From a checkpoint of a small mixture-of-experts model trained on Wikipedia.
Experts: 128 experts in each of 13 layers, 32 GeGLU neurons an expert, 8 picks a token, a softmax router.
Training: a variant of Adam for the experts, 290M tokens, 8844 steps.
Below are experts of layer 7 (counted from 0) of a mixture-of-experts language model. Rows are named router (the router's row for the expert) and show model dimensions 0-127. Each number is 128 + 32 x the weight over its row's rms, rounded and kept within 0 to 255.
After each expert's rows: "comes before" lists some tokens at least twice as common just after its tokens as in all text. This comes from a sample of Wikipedia text that the model never trained on. Tokens count by the router's weight.

# expert 0
router [120 121 110 154 134 131  79 165 156 162  36 120 130 142 202 173 173 169  89 168 165 128  73 101 102 161 111  98 162 170 133 149 101  84 123 101 174 149 189 101  75 110 140 114 149 168 109 123  94 161 187 109 152 121 131  76 147 144 152 100 177 117 147 126 130 193 130 106 167 141 136 103 157 117  90 127 149  60 110 141 113  73 125 127 112 147  98 182 159  63 100 146 154 133 133 182 126 157 123 130 131 152 141 173 164 184 125 137 150 120 151 179  77  95 123 148 146 181  81 123 159 166 146 145  98 148 105 109]
comes before: ", ", ")", " | ", " |", "–", "\n"

# expert 2
router [ 97  94  85 145 143 150 138 112 153  77 180 154 156 120 117 146 179 160 119  95 114  87 168 157 165 146  96 162 136  78 138  80 104 132 136 149 131 109 143  65 145 120 103 135  80 160 100 119 128 140 167  85  55 113 118 147 111 147 113  89 137 149 103 164  82  88 130 176 109 162 152 154  79 208 129 134 166 105 114 109  86 200  99  90 112 122  93 182 111  98  52 175 132 192  74 178 117 130 140 141 129 172 135 155 103 130  87 141  98  99 100 109 100 136 133 160 142 146 123 145 179 135  88 180 165  92 104 103]
comes before: ".", " of", " of the", " and", ",", " in"

# expert 49
router [ 59 122  98 158 180 112 159 150 201 182 120  44 132 175 149 106 120 153  79 177 131 124 137 100 172 149 128  87 117 167 178 140 142 161 161 162 184 146 110 115 121  86  97 106  83 144 155 168 123 131 187 102 146 115 135 157 145 163 123  91  90 106 143 118 133 121 156 115 122  95 135  81 141 119  92 170 148 108 125 203 155 148 192  89 115 134 131 163  89 103 148 127  68 135 110 165 112 147  92 146 109 105 135  95 157 177 167 132 185 112 100 124  87 109 109 120 105 166 134 103  91 102 169 180 117 180 179 113]
comes before: "–", " | ", "-", ".", " |", ")"

# expert 11
router [ 58  90 181 134 185 150 100 134 163 134 149  79 123 137 169 180 143 156  73 147 164 115 133 164 129 184 111 139 124 142 196  95 156 125 125 157 187 166 140 120  99  98 166 105  91 166 123 178  93 123 201 160 136  83 152 119 165 140 143 103 133  79 122 118 102  67 149 125 116 121 172  83 172 156  90 116 112 116 137 158 118 185  89 101 140 173 138 111 148  79 102 151  85 140 114 143  99 139  61  79  82 181 102 166 114 138 101 102 160  96 147 126 131 125  90 140 107 149 134  80 168 108 159 150  86 101 157  91]
comes before: ".", ",", "–", ", the", ", ", ")"

# expert 64
router [ 62 143 123 114 145 127 103 153 140 130 163  83 182 159 183 165 139 158 117 181 137 119 110 168 147 145 113 187 120 137  91 133 101 117 193  81 159 143 186  65 171 140 155 104 120 162 130 159  63  98 162 113 145 166 171  87 133 173 124 121 140 157 120 145  88 114  88 133 180 133 122 140 117 148 116  99 183  83  81  73 125 144 108 161 116 115 127 116  94  82  74 138  97 124 121 134  29 134 112 136  90 169 116 175 136 160 143  76 134  90 125 120 109 141  93 164 102 184 156 139 155 112 144 120 181 143 160  78]
comes before: ".", ",", ", the", " was", ", ", " is"

# expert 55
router [141 102 125  77 188  95 145 153 156 137 178  97 131 130 107  96 134 169  96 195 167 100 101 128 157 132  92 101 104 131 197 105 158 121 106 177 154  81 112 109 144  98 168 130  58 167 138 132 118 136 177 112 113  98 179 125  92 119 148 147 123 143 137 152  67  88 157 162  94 111 137  83 177 168  41 165 109 161 132 179  82 162 137 136 130 174 112 133 120 120 183  90 132 111 146  94 153 123 114  96  76 169 109 182 176 117  91 110 167 114 116 111  74  62 124 136 151  93 157  74 140 147 131 109 114 102 155 118]
comes before: "| ", "|", "-", "The", "- ", "=="

# expert 52
router [ 64 154 118  86 157  91 132 138 146  99  91 144 119 117 121 145 150 114  91  85 135 109 157 130 131 103 159 165 185 164 174  74  90 101  74 108 124 140 119  63 107 109 107  93 113 141 145 118  89 119 191 127 124  98 123 108 125 129 114 103 126 143  95 159 119 130 149 154  94 130 160 147  98 171 101 134 169  78 132  90 115 133 149  56 108  98  99 174 156  58  77 195 163 133  71  96 136 121 125 142 115 145  81 136 104 141 187 142 102  44 200 125 114 114 128 151  71 148  61 113 183 116 136 140 178 145  95 119]
comes before: ".", "\n", " and", ",", " of", " in"

# expert 29
router [ 83 132 169 156 102 141 211 155 147 153  70 111 152  83 125 102 145 136 137 179 101 106 115 125  87 126  72 154 142 149 133  72  97  78  81  54  51 117 174 132 104 117 150 154 113 139 171 103  94  76 112 164  96 137  98 113 148 107 172 150 105 126  82 144 111 149 158  92 110  98 138 152 152 134 167 128 155 140 100 120 122 111 106  62 154 106 157  76  92 161 134 104  99 119  56 119 100 196 152 172  91 120 117 123 146 122 151 134 132 119  86 146  77 156 194 166  90 176 142 146 168 139 138 159 109 150 101 146]
comes before: "==", " ==", "===", " ===", "\n", " and"

# expert 35
router [114 157 115 187 126 173 159  85 157 126  82 150 106 123 186 145 123 107 117 158 133 135 100 101 157 111  99 138 148 148 136 126 109 127  93  70  75 100 188 173  66 138 173 124 124 113 115 121  99  81 130 147  62  90 106 157 117 124 181 183 165 137 158 186 153 159 127  87 138 154 119 167 168 120 149 140 116 147 105  88 160 103 100  64 105 186 137 131 140 170 140 160  74 129  79 120  99  86 128 156  60 117  92 124 122 131 169  91 127 177  89 165 137  81 158 112  97  88 139 161  78 108 140 104  74 143 191 119]
comes before: ": ", ":", "\n", " by:", " |  | C", ": B"

# expert 118
router [ 99 147 128 122 114  72  98 151 163 112 107 114 120 176 114 188 172 153 120  94 143  86 126 155 142  87  77 131 115 116  90 120  62 142 145  60 100  87 149  61 140 141 134 136 151 135 112  86 128 140 165 122 120 119 139 137 148 147  95  70 184 166 143 175  97 118 119 182 156 134 101 179 117 167 149 123 169 100 105 118  76 143  73  78 119  82 110  93 153 120 103 142 149  78  50 167 119 142 168 201 150 115 141 155 125 149 105 178 115  73 126 151 141 128 124 114  80 119  69  85 189 148 124 158 114 169  93 110]
comes before: ".", ",", " in", " of", " and", " ("

# expert 85
router [ 78 132 117 130 118 182 142 130 148 156 164 137 150 105 197 166 148  85 121 140 123  94 184 137 118 128 110 159 133 131 129  63 120  71  90 151 116 113 118 116 150 161  47  91 100  79 114 140 128  99 181  87  99 105 136 184 145 152 120 105 148 127 136 127 106 145 127  94 103  82 156 162  81 163 115 166 181 105  79 146 125 191 152  97 154 184 116 143 153  87  84 123 152 170  78  89 183 168 186 139 149 137 147 151 129 153 187 147 165 123  90 160  91 162 166 177  86 123 133 156 132 141 128 178 174 126 177 116]
comes before: "\n", " and", ".", ",", "s", ", and"

# expert 5
router [136  89 130  86 102 106 151 139  63 122  71 163 158 113 165 170 186 169  88 127 157 123 102 128 100 102  79  86 140 157 167  72  89 145 161 149 154 121  96  81 121 130 143 106  72 101  90 146 155 166 114 145 171 120 159  92 163  84 175 146  99 115 177 120  83  86 175  82 110 106 102  66 103  86  92 123 102 111  83 151 109 174 125 131 123 137  94 164 151 166 137 174 129 167 131 176 119  91  85 150 115  83 112 121 159 161 157 157 162 142 158  79 151 137 125 145 158  90 130  81 185 155 143 180 136 103 174 128]
comes before: "0", "\n\n", "1", "3", "5", "2"

# expert 12
router [132  63 111 121 108 114  93 158  96 147 115 112 100 194 155  75  96 149  64  98 154 144 155  92 185  86 124 152 136 128 133 114 111 137 112  75 175 108 128 103 193 116 153 140  68 180  85 167 101 103 143 130 183 116 158  83 145  87 160  96 140 101 106 159  85  93 158 121 113 118 148 133  99 130  86 163 111 148 107 177 179 176 116 155 111 166 133 182  99  75 163 152 134 115 145 169 140 147 149 154  95 155  99 167 137 162 151 145 147  80 119 153  93  75 158  93  97 108 124  94  95 111 177 106 190  92 179 146]
comes before: "\n", "\n\n", " The", " He", " In", " In "

# expert 36
router [148  86 179 150 150 118 164 105  62  63 117 166 133 111 103 148 157 135 110 112  90 119 164 144  91 117 148 126 136  75 126 108 126  95  80 137 112 158 134  83 127 115 149  76  61 153  88 115 133 122 179 111  98  95  98 136 121 175 160 153 141 149 139 107 141 187 175 133  85 129 127 152 103 134 110 107 185 129 125 122 120 140 105 152  87 118 137 158 127 108 134  96  39 147 133 103  79 156 108  59  62 104 127 202 166 149 106  71 157 179 144 106 130 150 126  64 172 151 127  90  90 127 124 152  49 152 121  96]
comes before: " the", " to", " a", " by", " to the", " by the"

# expert 42
router [126 134 104 132 142 166 113  70  66  81 148  88 143 104  98  95  95 108 125  87 101 115 122 153 175 156 113 165 106  76 124 117  90 126 135 164 115 102 100  70 158  87 158 148 142 130  85  81 126 165 183 117 143 130 166 171 161 148  73 177 121 135 125 102 112 213 109 114  71 139 145 105 135 189 120 109 101 116 165 175 118 170 129 163 100 135  87  67  88  74  90 162 103 159 141 112 143  96 168  98  87  95 132 122 197 120 135  86  95 176 103 120 119 170  97  92 164 144 124  82  86 151 123 167  99 119 151 108]
comes before: "ing", "ed", " to", " the", "ing the", "ed the"

# expert 3
router [144  78 154  84 124 114 109 163 157 140 137  96  91 119  65  96 205 139 111 155 133 109  87 109 103  97  68 151 106 132 130 110 160 124  88  99 163 173 175 106 106 158 105  65  65 185 130 121 159 159 174  83 100 112 121 113 159 159 106  62 124  98 161 123 104 154 143 108 181  96 127 121 158 180  74 143 110 102 130 160 116 117  89 177 123 167 153 173 101 139 140 175 136 172 123 159 145 116 112 109 131 161 111 191  80 150 152 124 135 124 106  94  95  75 156 174 141 132 107  84 156 162 194 152 175 116 165 132]
comes before: ")", ") |", "),", ").", ") | ", "–"

# expert 105
router [ 78 130 114 184 122 123 180  69 140  93  80 185  91 133 155 149 167 126  97 133 120 137 121 146 171 148 170 145 171 159 111 135  71 158  62  82  95  82 141 182  64 128 178 117 133 108 117 121  87 108  91 110 104 104 119 187  54 116 148 181 190 154  98 180 112 141 114 150 115 159 130 127 136 109 148 116 138 159 124  96 146  92 103  62 110 143 115 144 191 136 156 155  63 136  73 122 138 150 147 133  53 117  94 119 110 152 147 134 117 145  94 175 164  92 162 134 118  97 109 153 104 119 120 114  75 146 113 122]
comes before: ":", ": ", "\n", ": S", ": B", " by:"

# expert 17
router [ 82 119 144 124  63 127 126 106 144 155 159 130 128  78 205 168 168  83 158 115 149  54 170 117 105 122 149 134 140 146 170 131 137  75  94 110 122 149 155  78  90 108  75  92 133 149 172 109 129  86 189 119  93 103 122 117 129 157 129  90 103  80 105 115  98  80 106 136  88 120 131 142 105 195 112 156 170 109 175 127 106 137  88  61 143  90 134 182 119  73  96 152 132 173 145  84 106 136  93  97  95 163 163 162 129 157 170 158 141  53 123  83 156 151  75 113 117 168 120 143 155 175 102 137 129 129 107 110]
comes before: ".", " | ", " in the", " for", " in", " in "

# expert 7
router [159 140 134  83 138  90  84 147 102 163 196  96 118 136 103 168 124 178  86 108 192 158 102 132  91  96  70  79 109 118 133  88 169 177 125 200 117 151 119 120 157 145 160 138  73 184 159  92 124 158 118 131 150  80 185 119 131 164 197 131 106 161 123 114  78 148 166 152 158 136 113 138 167 102  75 113 106 158 131 149  91 120 117 172  95 148 122 119 135 161 160  99 109 164 172  74 173 183 104 156 125 157 135 154  97 143 132 114 160 131  80  70  87 138 171 139 119 164 169  97 141 156 178 153 126 153 109 159]
comes before: "| ", "|", "-", "The", "==", "- "

# expert 40
router [ 91 118 119 162 153  90 164 149 166 169  65  85 103  99 116 130 135 153 158 162 141 115  87  69 132 136 132  66 118 132 178 165 153  95 179 155 157 150 150  95 155 118 105 170  89 146 122 129 187 149 186 109 159 115  93  91 164 110 175 174  81 164 158 168  95 113  89 108 142 135 148 147 198 141 124 158  90 123  82 156 170 118 115 100 105 153 132 163  82 112 125 155  79 135 172 166 149  90  92 164 133  94 117  89  90 140 114 163 177  60  89 122  73 109 103 102 154 109 105 138 117 129 106 194 150 143 163  99]
comes before: ".", " | ", ",", "–", " |", "-"

# expert 96
router [101 119 131 108 198 105 111 108 175 148 134 104 104 180 130 151 114 185  83 145 186 109  93  85 146 109 131 138 106 158 201 109 202 152 149 162 148 157 105 111 112 113 105 142 106 153 140 146  96 174 194 128  59 135 165  80 162 127 128 105 107 117 120 169 142 147 174 143  98 110 125  50 179  95 113 131 109 100 120 132 170 151 149 110 144 156 164 108  85  84  74 121 117 156 120 186  86 128 156 150  74 151  99 167 168 120 146 158 137  94 135 118  86 112 174 108 144  97 137  86 114 186 184 139 140 170 122  79]
comes before: " | ", "–", ".", ",", ")", "-"

# expert 86
router [117  71 174 141 172 149 118 111 126  73 153  94 136 125  87 149 102 128 165 128 164 185 117  90  96 112 127 182 193 108 166 112  80 131 121 134 100 165 164 143 131  52 159  83  91 157  70 106 185 134 209 119 158 121 167 116 148 183  86 169 168 104 119 100 126 181 185 183  93 158 148 141 154 122 132 121 126 114  91 135  97 173  98 117 100 159  98  80 117 150 130 102  81 154 133 135 100 140 102  97  74 120 111 165 113 155 124  84  89 140 151 176  98 142 112 127 123 163 107 111 145 103 139 179  65 150 130 148]
comes before: " the", " a", " to", " his", ", the", " in"

# expert 27
router [192  75  87 137  98  87 172 128  91 119 174 154 143 106 118  77  92 148 128  95 111 125 105  94 127 127 187 112 150 192 167 110  99 165 122 127 150 151 156 184  72 130 154 124 108 114  73 148 145 143  77 153 138 118 154  96  94 151 133 121 153 163 158 183 133 108 165 119 100 118 156 151 136  96  98 153 100  73 127 123 107 152  81 175 100 126 106  83 174 137 102 127 145 161 161 187 110 120 101 106  96 163 169 188 196 136 147 100 146  87 201  94 102 105 156 130 123 113 163  99  94  80 186  78 148 113 125 160]
comes before: "1", "2", "3", "4", "5", "6"